config.toml
n_layer = 8
n_experts = 32
beta1 = 0.95
Below are experts of layer 2 (counted from 0) of a mixture-of-experts language model. Rows are named router (the router's row for the expert), down (a neuron's output weights, with its number) and show model dimensions 0-191. Each number is 500 + 40 x the weight over its row's rms, rounded and kept within 0 to 999. Numbers have three digits each.
Before each expert's rows: "comes before" lists some tokens at least twice as common just after its tokens as in all text. This comes from a sample of Wikipedia text that the model never trained on. Tokens count by the router's weight.

# expert 26
comes before: "\n", "See", "History", "Early", " See", "Career"
router:487449503570447527537501546559453501443500484502475542473500545520487495463467470514522476495479532445506529559513530514549529549466538435623486486540457524459480537502463468517426483518535492567421516505588541467463473466543534466526503476540579462460479505424430474507530570437490501546467442497494525504505571532536453520558572440595473509497435506448495457535536495581475502486519539547484520490446518558449490524447471496507494446498549473573510476503424519497449524442577526520473418478497483492551530496482499544558507475529430519487493520498480494400461546469543550455
down7:476465507530456457548586593539489494517475475463499550497375524455469521499471464527467455554479476461431504480426531514499576488535500526507490547497561503476464590531493464493486597445516503439516475534540469559425473496444501491497483459516489532480473582443460509589513520522526476552533432517513571462478610415542494533453484509513518457497521483563546484466460543478479435471517517469460510441522486513492499492505502515523477601477483521555542501477502516473508543505482530474470507510499564520499543516506426529568479574472467446553568593500477564518505513511505548525
down8:453481455377518442558472491469440548533459567494545440530488442493481441512504460478497514492507532515470538505541528382531463489467476532469597516459511527437467599528476503574497531462538491527520552519515475572454466566445476466564454535477475550565474516539500502561474425571487474551555454499540543460551542491551451494483552498387445496540487524487473453540475458519560501505490470463494559484526519548464515474518477539493513534485450506487472451433415504428528459520522532500463472522495479523503484545450514513531468527534501499587490482507470498573521487463485486455
down9:484465508458458511496425523481506485509512536602452477533526461556432540486488593487533537464568434488484532530517435479508543535481460543482452541525507539542506528436536490444508545478511426549421435519499562518544509516548480495475497546508521537465434553521478505470505473582433554523560532473530496473536497464487467449475520550467532473509462525488533525456514449526533508451480482488531474496473545508470489381497571517483537544497496456464501572507510556519485475492420501430529559558532461496569425505589557483473543511509463531486497505473493497448462380448512582483
down10:511436556503519493499499547457501450601512545445573523508478477443502477475558454528503495471518509469451517443505547546454542507492463509551526487551504531481474504501561453436548494429481468523447472553462539440446493496490510552489451441529410561565522480520535582512494488520512565445451490514560413465495479550533523526516516478474520485436485486536500494517501483534509542495456508534594525493478547465499434554491479418542521465600437446483505503493537509461576568506536540457492485499594437489510479542470532553481431529524465531506430499542493445524410455476541540519
down11:458522467531512539529500563573574522440561584491543548512454506543521472520511540592485547518572501527485531463530540498519425469459474527453479483459585477538552445437520469530531470523506594510504517491492460496530481472567543474476425511491513536544607490448537501462478527476502497460478505514485551524507544536505463508400420477460530502456500481500595552555464469500503474562503535484548542507454465448513445538484427545498454466494441534480468512448449478475526471557519490524457466503482561478511530428480505531522480440516514425509533597533534461533475452497514434458
down12:470440487542499470522514514569531513503489510540488463486582544497551440530522508548526542509472436551508462524537473558609472483572497423519512424503459492559533584445567454558497461483480531485529573532534494539454513505498459515475421529472467505476478511567429505524463489474540554496521509456512573424525550478470527465595494508509504497485493512556464575492488503545459498565547600483527472552505541550488496453479488580516525505484483530506487540487539523485494509464500451470409527479514448497467528493509544521493542407552498554501563522580465464466518543393505507528
down13:522526555583426552427561548478517509510537514496482508530554488538535565493555419440478482467487463517499476516476504592509473535529518500596457482539460496533547523519535559508511463526444491522534563566532482509506539539491576498436511477548451517462511474504444505468540499510423533505495501480457455556512494515553491461466504527520460479440527555494518545503557539423488528477577510512473495432520450461427478530442570434421417413548566484514507553510522484543522533422559479452472542526552492517447554500473513542427456478509517531496503428512522476476507545553544508492
down14:497470452458546589465510488479473536500535468510453526511518559425483472544476493499578555574464497528531502551500535486503465514512519529525490466462423572523506511534500532585511480496570533418489495523469536482610524506619468538477524532505532495490502454548480524547439512523609569502433474544523558491430544487475415506467488493481505537549559501469490513507489481478485482448587505476435509497494534512502520512471579536571534525395507558511503489475506470574481433539475472496529550479400495534511522520471523539466494512526492459447471447512504474492522533583459490438
down15:574496520507476468495440514466496509451528440497510509484439506503496534454476492480479502424527490470442587507501565463520494509500469477497542477440528498431555538525520528487477461570516480523480495435518500575426451517444450570556467497529546530487482472444513490541465438500487469482571507419531441503514499484483449469468523423467454548437504588509502494515480512583489513449513481532454555489511435548401504549490497448471409511543525493449476522524544470550566548469469518465434568481440534509485470519519543429465453443547443575553504498530494461498419531514465446545
down16:508593491455507450527502583469459502507522489535557481450489526523551427453630480481564496467528498463508465384559519529519473439538496507518517533478489471495479494446477424506507518504480512409529436446472482537470482478567609483511559556488499500539519544505573536456505490506564465462513485463449520572503466489454529467492558514448518479576475502511491499430491483465507521567487525517536483526549410457487467513489446497577482532541573501558496513449524506477501481488549518496540462556531514429481543456431488555517537483451488430493475538489571447481527509469529474557
down17:439467451525435451517553549504463479457458468478493475576505500510484468492456515549524442528473483430476514490472517475495465478436473449504510493524534543522471437521503467534457517446518591516524542492548510422489465509478553501563463563559446489532465564520545580562537402510480528515533513532522565567547546525512444484514494606479480462407511533482443478497516524475525487569504512488455461503463507472481466481438514513446471520449525511518433456447433558476519514470423551428481514496512461466497445439456543536465551476537550505493472548487507566577470553524497511587
down18:538567467461544537583505445518484518523481471547595481542495537530457550463481547545430530489457531503513466505505533471486463530494487382468479526486541478457515474420536521483438532453400476566515492566541513531519444506507539531553516447455577497495534512508494547477534469537489440492508553583507514443458540523468491487510489500511484488599512430537525495539475503522580514521471438437498501502515492561548539554531518561487552465507549546449437549521522436521550536538433504437513487507540534430526473497530543464598468486473478489507545485501496469499453492501480461390
down19:578518514495487519445516525481502496424541539491471573533502456502550519556504453482456450555427481404530495552528429539518491491470513468455496524504579465554464462531540424517429501485565508520485500442502525518511499425501488505501529502457462565529500519551604485499525489520544468495469515511535472533500515560439459432497460427517588486515497482501431562545509464519474521487476435440508412480438459475522513458503561533464549546446540392556550479464543516466515551558474521482502508572491515520431480594521545473496492559521454526466509487546509508524568452507509471474
down20:533513447468519518506550493487456454449525498544522527534389478494517553442522427473540467521498428504517486536461518455455450419471469638489523521545512514469508479497451546577466567500544535495419493547493435480497538477501526458537509521494420468542486481454571499472574485543536509508518541493478489587501501535550515499459459548546475461507501545459567516485557478459537482507475504536492469495504537457500560536547521534448528509560548557456493517492456498463432501537512481515569522518446443442429489433495519479539521471470508488507464443554488438615516558457523446539
down21:563563495492499533510462541474506506486477540499508529476560456530440522475487491499486504453533538460563443488479497517521486482531522465556464529455497567495553515469532483470487464418411562461498590439512504457471463510438456498430467505519495466521486483377470450493503464600448532577490492418476547495568448558551514470410493525516496418573536529453470538502461467447562473485479546465483498481542584523560460491477446508461453512468497520480496491451490506551504481451520530478516510456491489455546446502451505495482524587425545475462518420478544503524469531491520588530
down22:417477480416547474515521527557487458581522490483512460495532482484522529493536454519517474509516566527509500562555551421537505473492460549506486551567476550474454481487467505526541525474491525556501516458522529554475485500487412539477484480459509624433469494559563523497482412449466517568552448609598492529476523566489447491484492552512556540450523570463424531503468563518514503502558489520482490473541461510520492475415472539507486431487501507514546512502529510459505533486550550539477536436424584505439471568474492489488521513499479522505554530472546519497567520518480507435
down23:484496443511551541524465485499500484514460547528526530451543498506440488467584508474488517479467530558490473434460578387476546549424491522530422589523455458498482505534450555541438523500470498541433490471438573528537542517406515459432510458450547462453495540546553520545536520514467449526534512457427488466511475537481485519476473547505464489533416547491445458470466526510561481466510427474550504480499482517477584507465431478546554478509446493488399515504483547499445487520528537560495519489512511515392487453529486415468542515491502466516517516579482484479466485548488505474
down24:501446458534472502472485560388472464557441462576564512486488537524502554449477526482561493452503554515524480520478491436457475518444612450500551560591539488411513548547508506477476499517422502529516416551571536563505502484501513466530478480493523488505506552522475533512474493512496504551545556585477512523496467521524505462505510551480462557477433514522515481527515457468484461489505518439497565579477515526445501456381505559492531527439570484528498481468503534521462536462539572509542539522504489485561444565472556450556486488528464459523422472552520455506450484521524468487
down25:406458508509454552508484589522468412524465491534494502541470496529467516527565515488467613539527508481457530525482464435499525569520524496558528462559471519447517560570476539574427441509450561538566573540515555495555466504496580537526501479466557498497540610484551515555458509516515535536506424506492515457417487486499518510504491500510503566489547538525491515490533488568510504554465413445477513409532530444457509483470567463431538524529538474528472429505445531455480467562503540463554452514479499490480467518479503474514491493500442525503462538532527538496568498500544475509
down26:532528555526442478497512511515377597454514462538513450496536516463548532499482460472501484558489523529535515503550506609550497546465439502446449487483541472517427494571452470529513523526502535537520548501448520475422420481547529486491443533525536488551512521499495567500517514484434454466550514472517476508547554497572422472553499554486492500478548507564431513496489554511540441479553475558528520493492515489560458522511494499449586491520561494454527454516485590505422490461499461447482513535465501553560425523466486472533481475553503518469504556504506483490526636477500484558
down27:446498522529480493503532595515523505509529525540468495407565493529531515540530461464562564548476581482493447488553450573524558456507537472533494483466440515472477380474500574536527477486403539603485484460517503525530477465471450510525532469486504494490461473471464582480477589452511448511500486541454499477510522510535517515497515524617480529469448488606483483538533573467453522536609483458507470504539478529475498488470497506482496528479450545516450510523553520587509531522483462511531465534509466510492505463546471536516537480453547480447581470506543486522551471485534419544
down28:533485525498535519528531525498558511570544553481518489439522560488513476541471557497488521485509563542457522446502499498497469504483547476507560523496559467514579489515476462494509528508507537463465440463442485497488483432523552487546526527454457514456581525579502490451476412471492511497469535496465480439494510534476507505502518504497539546562458484459399543502495484549475458466499457456465496546432395504550503533484513397524533467505492477530406486495496467482525520506562542511495405490568394580524568509469519437586490540466398489554550484453467424521487467470444464503
down29:483454462468512443500427599407535521495542571529524527451516425499528515459483515475493466539546578587493528482529448484473489554519492514527540486464459530548577439514559498498508525484522557547523547460534541532530532524524452496515445449480478544455485502523499426541440542466561468475535434604561481481500502526487525503459505477537548454501468492562568520487482511500440517487478488428483504532479484540570504534545501567531539557488432526470489477495577491479500503446504513569518526451516538492558486582451525477451511492430526456434561432540569534472513464499458564498
down30:507460477450525457419530499500501603527566503481523618508499494476456474508507513514470524478542500538512480498584497492523484464502558559476490610486484470523451422529525422537484468495422536508470509475484577472460520505479478526464444494470516455466505521502518476539531459494523447487497460473506444484473487442535514519492565507497533466540483443542437571447459466536490528463420524475506478510446518630543535478538517472473524560518527509487443420483498466513528511584470488503426563548529443486501477528481570501442493584499603472545479525486511467448555425508510511523
down31:537512528448504477493489423481449552466562523544475461465471510452520497477545501500560524503513498508498374464490498523463519532500488449503487492496563532480474567544474539462469464535529496413502522513417494461522564506540538607517503504570486509516513509543458450474484581494573541427536436549419540490516530440530554526492578426543525560495523470486563483450572479500483478599414438587478498464549525572514424500447480456472524504527450477439496484526509497496463510546488517493471459515464513528549551473508485501560479417551494485497568488516472498461527531507530508479
down32:469423594529550476450534580458491526506564538525496547528498510506504422451428584511491494465465526496472531528435557552485490406506541480459449505593503456513464437489569558513517466569494559463465510475571462470550462472515494498501510459474564548497501540529577520520513529456510491496513505519509539509498447507461507486549527562563474463452541484532522521559527455467518493504499440519514468480459463510518547519491457520536493432489519453469437498443507579508453466474544503566441478508426455424527495476457549548515567464564490427417490487451538507511442538488461532465
down33:462379547474444492577506529549472454481578407514497451487507461526489576489502505514433511525569525511426560519492467516502470460494520470510440465535427450509509500550502472425524491524530617459522542465524499586450490489567501522465435524474469472522557456551499501466569477500552468508531508520492485437529501491552512529442470468501538476513497494508529486548586469470499522540475547428479508513472532517536470595491407508509480515517486522491543492469480538555441561574450500468538487464455496483469540483462514485535442459578423522514424481497481563510540483458508547483
down34:468493516543474540451474530496493524504529517473541452516492526528505507390512516535447413506517497494486571525453512513408418467500492460516483523524500547530510501511441530601519492487433598554491432474443495564425478479577557475524482448517482520531564488522547522515465530464406573489523520441535530496517432504508451536536491529429545485479577426468506493483499463442498486528444558493423544437500554499472439503531536485510463604507535494561446531483501465467446529507450478499531493512557506533454458494469472498536498510521498512424504559471569524437516450455507474521
down35:547479447578430473548517521506515407483443510488480491493484439524542535541519499533458496515569502509459546497510507314582498458521462504527510394452454484475538470510499469495558502475476563540502506481551474500507477526486487431480432482485435539481526469442541584545551490498497481561536506529571513483439526470535474531569548492435526521511512548446537513467523443524479460517506459550537547498487527481470475498412533488478492498456511474487493455513511541482516497450520426467460523466595497491496456441516455542468475467503486548495468478460471413538568551463530474537
down36:452458480456452527502508486405494530505514499494447530451559481542521474545548457516484541536514537536497562507535457552560492511510526503466498540475452535475461453423491467514633510452560500483527493519434515553582454475442428476479536566535483544476517533472503496563496445520444466516475489506524480542554476540474462500528467526382498481551568505520469527388464530473529574405528545537508459492523466536552542558514517516454482580430529453528555542478471554464496452512464502507505445471567475511494481474502489535473528537497533392522487491475564527522473473533485475512
down37:564415526470531560588550517515547561469614518533504484567489497512548458553484527517499499454473455438521584473532546532497570491579497465484500457476479519445526595493524530472565544470502537477530495492509415545521521507449467461467536490530531526475466462475501497544473445481463450491432455564487532447496515421494550471525482498427479496516454510508514494482486408569529531488551446480453530573526417482560471470573475466496460524502482522517507491531575474513497542550492526588515606507500540467466501525507475477527533536512501552503532457459579465487497543452517508499
down38:555478463525532440490483498501525555515537482529504512499470542542501512493451514477503499548596548512512519527527506501494403496501524483505469544477482562571475486492449471535511489475508497467474393552476468528466468459511527521508517543477439512515417500517459539521552523461508536546439558525475478522497540460537497419531451509562461467501503538466484500516472446528581537453398481569447528549538453440458492408521499431450585470540463533487519468443493517536433599481523516575535442567472492470585459446448538497530515466483480475508506516441558398503512485454531498540
down39:510529509499441459477525468560533494545554405540411495548495483541495472533522500509462449458515488466502518482477488522534461442548478515462510438530487518553571520558447454500465452492463504490489556458452462473530568559561530445460492493537489563487476406587540486503529472544474494525454601410539474507495546515486520510450502448518467507486454509521594479502550496528577535412520532479577421499517482470464564540472548549446473517475585553506513510524493508497499521503485472501447527522520465473477490509439539500477547500492537514590454516567533458509586553483464506574
down40:477430508492507500558453510478544467572459496432401494484483506507485556540473558548556433529468510516535505455507490510534453547467434434530465498455501512499457489479511503460490505486464528415484540505521521485454459439419468530483499466532522556532494554587456495530555472495450457440504400500485524485465535447503483501489516477558432490558514538528522501520524509434481468588494589499523460517486564414497513445547483492451509574503487537462495452468557443514529590472442433451457594463411525497502504521498445529435514447536486484513494504470416501498524507496497481453
down41:537484486510468464536543431513482479560467457420533445498586475490472497545528548562542522484447477559522457447507554506446495494454466552473558501526471459567503436569521523455502527475451485462493451498491436562482453507541511456536503518521487484510502518447502585496584469588514452423518520491552523496461526539498508478462474503522502544518440546481540443508515421514523544445493454447512514562546542420537429503517466499528522521552500469511530503514523484568525512488496592509519485510437463361441477460440467561486521542551474545491496452487476465431425474516517518461
down42:573466479448504522568454494459474439557497482532492524616419464505435578474495459562447454455445558519490464479603462451532529483467533482533484486452544486511457453497518539471449517443517552471566516496465510440504501494466436507543538554514455522517484513495502487496525480512452491539500538528497511458574492478556441517488495505550516443503513530512555473439484482509503443443490521507473476499472571556535490560540458475511475471498445539460438404493484550453506507478487480457410471581507506515389491505489442578466480516538492525414496553482530504467412487509512558520
down43:533526486431426486470516456486445519506433557527445523521505458481456485489466545484492497514534468562465451517481510500519489519440541508470558449446481470561524485447520511541489521522556473477474449515533562488536542448514528384455592530479467503509573531498519526510482482467515507528547444515481564493543506484450408498507507446427471524481538436535518512478479524505545464537487457434513461518506527483519443443510455562480494604494559530615575548491506491514462541523492526528514534491501465538464454421546498517580429530517446433510474513498519394462450455574501460494
down44:497495475475417464538555440563585506584458467438512518492497511556478480552504530496531527496493532436527479509522424479562513499541509492499536514575536409457549562581570457437543548547528477529430396452450538458496590466467466533442481472478521489418430457470505498452464484523451479524490552549546498510452510514523433435472489505414491515478478480464437442463543467486513499498502472459513497544465474477476442465454471547499500511552506449514505538513544505538502493442520435480439510504564526477528514556469506531529561559552517485565474529467513513486493435457513499460
down45:509518506607441434548507481462517404429464446488540507542515517509483477431474521421512453472577529519480487500488492522505478453459515437576520558515482492411501510575501484517471538495489495559491496451466445560489520512512496508552478511482525514533466439562572486541429499456534567501495519562574526487496466512531531545446568500460517572520546471531502470523459503537495503532506548460514522484472547439490509536454574469422523479566523556506479474496516582521467501597473464529505495508484400451547430450475498493541492489496505562541500471456457535504431545532431448530
down46:515417495519505435466500600565453509513424502491510475494445523516495498449501498495469532497515550488515489516493484390526542494514457469499596548565510519476482507499476503503475508476501462501522505476488535469452564462522445520486487481408475470433453585534506517470608420438487502577447453486486480555598470529500479553477499541502417505502515531507494532533542499543533443459436540583546494459510573535541485520480503480456512522434502489428518461509445584496519443460482490532529465462369491460529473558498504504496480491475523470529467434484464508458516568448524500526
down47:506519478490497486507534488550509550483483482486546511544510457505471512438526491561450558563538564432582512490430469506539455527558492502465482502478482539563518494461429477545580464485457523496500440521549547466515511434486452524471474518584525475533482418507416518513478514587458454494471477483501589466457540517514489509549456521447500540525483427434439532499469500505470472495472463495516507516496442554471497607469449582423501567474435491450515436461480455560546518481509513478528497404519534449488475492503445524493568478526574486563540481445513571478455555520486531467
down48:446474504492492523524475448506526492524503559533566498507585485473509459507570524501506500534470454459570574530567436544497409466495449510475524535486505474503537483537442463544476482460454516475520477526498476458598519480500481459529566389540534509435486478456537502523510587496455468507475538520470491570482451497518439471469560477508465532467427594518479573532456517507469545532464531550447465547501466443472520476490477575529539489548441519417480480494505500428501481546428554495471468499531462480490544473474552518477528578556503555559472558501461546514510379499502511510
down49:533530468508567446488495519504527489446453482528574414496544510483454532528420508529539517536542479490485441515484483484563484528516545519392455551530489469403465538490496453520443521512466455473495523505523489505443514440485457463532430487440554490511535554494432468455531444600529426491466454526476481505469387559489461418511529492547508495493529542425457512473566538498520536548507433516486484568479486499487503408499489512533511525524511545503543554493468534441497590540487542456512525536462429486513448506539510506435523509547482561467472518560466465458510461552451542459
down50:503473575513529439442509567552493476520535456441460412473533513498538525555478467487469485554467522492450459464579478474424503487486547450504566470514471474434495537449539513546456439527533525492490533506503569523473551488513507459505479551436558451492444516505432434503539473453528500490483414514521494490512466506481487501519452549483526489566455486511521569567423462536485524490524498473491489498544462508504427521467438478488459544540395475470488505473486484485492572407547448560557449402526547472430489516509493481576506489526516531475486567452581463449536512469434516456
down51:502498458482430520570489586503513498457500506430499503562432516552526576511509514563480499503508437483517494513524572561463464525525486473526511496505474526504505505459456518601499509470541453532420458483502482516513460513559487456485521477492495555559448531442523571479535451507589513506517492507487536500510508440449533489526536528530458549432520496431498464453495489547386461529466461503480511430458568490535467474518471548406531502495489470511473387554461544406460508457540611497510446497437567474537552472498535500501487519491535509523499551448539478468551493448543452544
down52:528512577556534491468514501493514479536535504510468514490463532501546467511451559478522598437536481518503472421480466467452441463532478559474517483512509408473564442555426476505523421465547501557517536538482507452483493494506451541483503454442496543514496511409490459508584491537473457510500536475528472506513517447542523505485499535469486495473577574514561546560513468534513495525442587506493524470398485475475508509491488508472472525565511480565483422521556570482527520436619465440530521507496477527519510411579494525488545484455514484486490496452531517490396467420531461520
down53:527562601511466463521425493425525571475490556506489532533458437498512439523488545463506479470521561490569479451551532463507492557487454476507543520517527546495426448513479569500530521437561505491415491408436460494517478457466510504561461462462483498560403501468436482502493513513507523490523510442479501513405483481556493454495476535504519501413444534445514481477468510561493476476461623435506496562477456480498498441503476523550469510477469500540528483450591507482482561473547494535476458465483507506523510473472500527400447430516574529451485485488524450539493495528520551539
down54:486416522514490479472438552535416508528525533522539484498560594538564465500505507520496529496466422510581434470502462542518502557492532463557445458506505554487492536484503493470570539469487547527590464512491544438562552508514497521484511459455546483534542482561474457503457488535436482506473424474475514525556488428465515540528483474526532517574541508471498521449523532561501546496486404494468566483450483500461516500467522560473496415530498502548546494550534485549543539424526539509454431540446571485538484434515459476430488411521553527405538480503492456494510556473490520470
down55:487437506498565457521573544547546463498541479455516510501469525492555452528523516521478489468420496465439462458518432506587493440552539458556488537526403493558520527407473515483424478550511495530501482479540483473441474540441489480451552525556573538466464496478520523527547458504523479498580490530541494508500623504465436463481531519545529529495552438483510468425546463589509492548493436436495513487458500569508476492589456553506519482538487447484543473527451544464476537463446497519485552476434551488510484492501462490510452502493459472446425502448503509469410502513491534542
down56:566536442497513475457551548430494568491542538489541546512566514491491533483526527512563520527505465593557438471451511605539503438504496552462455604499498450579531532517493514463486537441481567497541502394474476484512488442515465490477548543426516456582523482429538582459537438486572467525505524480483411481494447482431517455499495513516519511525489454473458501495511470464534492537441516559458447488476476453515548433546434546485492457487450478436462522518465519474543536499462494533551522500560552550479523527532459506547484537519498463463481471450518444471472457469513525530
down57:503466553518579482467527499513466515429526577448597512564555481488570506484453580546483486531526505510481580527483452447449485482560460494485490503495515554516538475492518517523490589583414491464504526496568487510480462519447543503519520502545446521543539483507516559432510480529454516506418488505529452494423526500517485518431508447495497512471447525473556562566503519560567485553529473490473507529507460456491531462458468476466512481487527531485416463460520517527505520474501540529507504571490378514494548534454594470586537555563527531524467500470531470540595513475491501442
down58:535532493480534510453498417497539561563475413488465473492468484520482583523515549560445546484502478472474533507571477447526508532481530469494419607510539429464514470522490532458540488500529482477544487423542551473563490476533522501511543456499529448533445513490511513560456552590435515520523564493497495569443441495430566462542465478495567496555546473575466463499467446472556409532516446512494473425438474462538472508500530516526483467569438491475491526541469509471402494526481484551478563534479524473505551506499520538551509528451456517556481483520528516481407521502535515472
down59:526489491504511556446531546460526466523424614488519539549511492438492484453519474537457523422473438461463579473551504532566553480467543469566491522534540482479453477485535510483463518544485492587522504512479491574490488535532560454498491535487510478551509500478507464498461497585457480485504563425544525527511501432491510519539483467467567474474460488497412543474539563504512448541426491480513559560468509438491525575518464437500444577451522458519458540534519525536467620499464512514477455516536513485505505488470478525449437455487529428436480449532497493548558470519499472398
down60:526414555521424547484576523520508506454463540505463435524456491484476548479551500547526501560446510601500451492458476473460489453456493531505589447507525509439534535517547497495520498543463484462526470552545490491473505543507534537506440526554522538507542511509451413404488560520516482442464514478487453523535534520507492536467432477496478516506506593559520413527523422529469531504579543482531444534526498466508445512485433536482551406479572500468545460495519475592497461529457492505472486546449498502463525506522505452453427513448450590516492476585533474490500525515508439516
down61:494474494508482475474506550503498496480515503566479473422545493506472480493455470507543475514504452473514509493427513556558472523485413468521529440508454485551514515511416492465480521452505499537571525548474496502529566511539499511522490543473547501524527474447460590477592504487497529470504482490450548595551488448496604507474524486540440439505500415462478521469558544421516474425563487532515551542526431415511524547482526450481545480559488525556422518509422474458476448541472510546592492490489443523486548571488455502473439512469425463553552493501435441458536520459479476516
down62:444543539400499449529481456456499540516445472505397521446516455504466510526531547551502496487485489609505483503532495447538500516501527546483560532473526468503519529474494516516496494466448452560452430500449510639444453573518563544487481509492488486445528485487468599507473515510485481527534481508530487477512483479499467475470525447502581488441481513522520507525491405476464459540438574496567456571504563544539540464499476518519537566465459517572476511536555522403502556449548495538531551432478537529495462484530523508499459577532435519546526508538458509500539444484545488494
down63:594536445514523556470473508517525517490496525460537475582528443517540470510462513441441485522478476519461507549575525488470471500496460460470495511443471477515482524504463525455516521492618515486477483525460548570476444443416443514551464462547505496529413522474456545541527527531515438511541509453522509533478432442531499460457474528413494425466487416452514553478471467509518476518581381539548420464531462496541517399502524549475461524432493554564553461496548429471511535524462525480549567522526425496467547487474476483484490509478492501553489509524527503551515506529494476478
down64:441471482543469469521567520496586488443561414443512435481511516473524527459483495551518427551467396516543519536453454521512452477560518556564505463531488506498458450512473533489495584514471501542503504491537449501518459519487567548443462538506530550518526529505563562542462415501588499569502496536527508488501498506499491511591487467506587520563511516447489503557506508479448487547555453458485505501523507540464452444562501522486516514479479525508508507497546574487475519433530429525538486585492458585431523469444458501497488499539501406518503452404477474516505500434521468458
down65:558505523484473488467495522522417531483458539474467524481530474467474449566469485536467486464439504495546488554543427503552497462524414472468504517506456499429555467483506493480405464511479463528527510497520575515529433433468460521421448499479443422580514479492554482524555447546547452497552486435560446484549529563553507478533523446521444488525503577524480520546545464450524540461543476492443596521494462443513532485576524538458521548506526534567442480480493519462523481534502517513531587491433465445518513496489478502484460512524461469534495514397522545555560470462521466555
down66:511534538485483536519567535507473464484508537453573564541567386516508487514550469497570418498438536450521467486558516499487448489505520494522469522517472461482533474488543483545535506461502592555453406527527538513542592508475549477511459530489477421450520519554487481446533554532569509557489450495455468497535421491570498532500493471520544518530555458492506523487524437544443529581467550498517479484507570509470503573519485480528567491511470400521505528515433504520533487474450415529506469476553495553443466449539550468557474510556534516528474470470492454456501535543551538439
down67:517476522453488529501473441515549515468481491533432466567465563464476518455513510567455532457518535461466449517408563558478485512481450492440486545552566468543465584601552498439528431517462490492502500515500567498571528520457545533573479502529467491520552458555520529524510583471519495507520475441511503459402477501416540510529502484543440476517472461553488479496503459471470472488575517453447519475502496484490501474507474443521515538557455519486563524636480449512531508513494512470562491540543547500480520481555478545466472454465445529549556448598495493476424473496499522479
down68:504486559507458569445470420462481447608459485533496483542461463494490506495526501503534512453597537463501471557441524531469513531514434559511482538555492398429513599583565532499494526529499454467539437573484562517589542471454486530527498504512475539452528494546457537588527494472481473477514493478581508540497490499509525498526485479530472481502506503451499527542544526494463532388514490446484529471494470515552524521485487478477529522529504530466508579537540459560527441471495438526543560448499494553551514499481540444452519558472498468480486445561488534567547476516586510453
down69:569491553492528468504459481458485534536504405461456540472519506509491515501509477419427503479510443534493522555449533510432499501460517464477521444524491431556536537485510539544501485448518516556489421500478511536512479478515505505506556546484476559477460567512461519472482460508510507533586475497401489419527544440558513586500476525516584481452530429517550573435498484506544502494481472490481564502496522493503440472501516527489446472432516591620568489471475490503531573469492526567451445561434482531434521508447514454535522481469515519443497447462533500537534466506465460583
down70:455546557550390473566522527445567402507429633534505502524519553481459472453488515446506517549502448470497523485451539542486489526495538507576472493475543562508505547558521542405527475575487473548494461573518448532465439437554486507478516446497534412487470517432511468502504470461514541500568542488512510554527449487506463488519506495502505564522490503511545564524559501456493496485547511545509489471530480472478532564491508478424452471526433539461489490452518391476439514483515472564484479465541520509467457482513508439490525453511494477409470495546455493446469553491519486513
down71:495531467457458473512555578487456535516485544524412512485458539463562585449512444478561523511549519493501538510486478684481468564461517510486495415553497448555496551534493509511509429438505457543494506474456523514532493458439513500477476547556438586500570513529510490530491546488471471523524507473484536547521516513494483523488485498544457548499539510519516479526450460412543458451505523532477506512513411502554469566527512540523484499469451522461576577520473557565549554502562505463515464525561496512513476449511497552480461486456487524458559505569514578497478552456508521481
down72:520504412447531548441471470478443527523550564501520550468504480489536509424469498524471479411490553531438527463501496541496469458568507495415529489514488553511457490550481485466514504499506485530554475513481536457559461529492518485454544508468466495562542614446470535462531457449534523520460458535528464521557441490481504522497432555528545440495524529431519561525566467434473491482512488425477449483525474479514473446575524490532497472498449461546459482483505519518378496497471552552402469538491440537493532467498424452487511489382508478514540486560491499515527541473551516573
down73:557532472468471436485535484522453453389474458453476575439486503429449491468486494465504466518504532459546511475481497462507523516468569467469507564536483528384499493551520560464517467490499447425464457392508505555558498523491496434494493450539573444497548485445503475529466490475532582494484491563480504476483446426496469482516516499481514521602412443509486540467497467518492491541552463500481584414564492498522557526497566548464538502536490455489538554478511448391505487537504500515444513495476455522490491577547513485561553523549511544500537496466490494509479496547483473455
down74:489447460465468515520488521461526519501507516611508523496480470577534491516553443448464569564522429579515559493475492488491554506443491555509510544499503490461500459511494464519482515504547384592492475505495498500485464442494427530461534479435503512493469384498500468478460531466501531532475432523534518413428488514520483526448464536516581577516491486507484476503512504543483514446471453478505532491467560535449443549532501556419488522565507461471511479528576468433575433474585518520549431535507546545488516544508504459423534506456541547505572494488512495453502474534469547501
down75:507459483441444475514467544481560406472555492513457466524528516499566461580512546502548466492481566561544484491507505500486463426498490565456579476478532546511546540600468504564493550441578492506449510573470552492497472463439482477438523504496465533523488506441505505541524487518531446502427428508477404527554425415515479580548467477501461499501574474525507484540488511509498455517489493501517432476454410483484570425509537528537557516562555497520517492541536506484490537573526463504533483520550496506481480428511549520520499519550532490466451478490539448502527594537541509505
down76:452536513525517580456546563559518486526560529529529555540472542562520464499529506554520448475446528529518488461499465455486525524520579538537501550555562484554464479506522424517420438507503481548461480504474471509469525447463495599421470477506546486555522555498492524463470512453524433534410486468426494500474436584457503517515497460509564514484542428514462459477526443514581512556478423478520421556515547517511468439529466535432533489530504436471579453503470509516483498529457478516451531495534460442529460404527514540514514579486544482527456550557486501478504488498502481489
down77:492522511496491475446498500559543550544505532542540453511481487508503522486503533491523524525536494513538499485434590480397504532484575560476530544509512466472542472555555460522511510458566585628471521523508474535461448465434510560496527511393506501565482465503504537487445504497578527557489524497486505414541591531516545515493449529541550530536458519527521441511512494467446506468480499478449505562476483536544570551520508554490526451488523467507522530584421455519543518528492515506533486495514493498538452431594546432506520526451537599482457475470498544481492417505450488461
down78:473459566492453443541503484499539473543483522564487477485555492504500525491448517474516538445497436537533432423553481440545509522498470474422558507469550479524496508509505457446443466534527515499464528483523479553529516505584505415455478455488599568538527507534496467588466420495491473482530530508456487496462502532469512558465488532475501486491440478542510586511530515476489500428483495488493510460568465508537578469517516491482560428560473484513453455481608473450566583488482464475543463452529556475565545525499493487466489524470480421492562505464544442587506439541548447466
down79:565460505550473482513564492510555485485490513530555542445500558482486495499476478462494544554514506574509488533514498397560502547512468528519541499473503488482449493507547517517499445488397539510548496557488424575518421522550504535507463535462510564468490457483527539565456490455512449552465466493507525438531449504567469534500461498494490528486492503466494493477512487515490489524476441509475448477550507583430550519568460543480537546594513461424454454493471530420570393521517506485554487494431508506586411488485509553508539507531511546526448454507466494504560420571542448517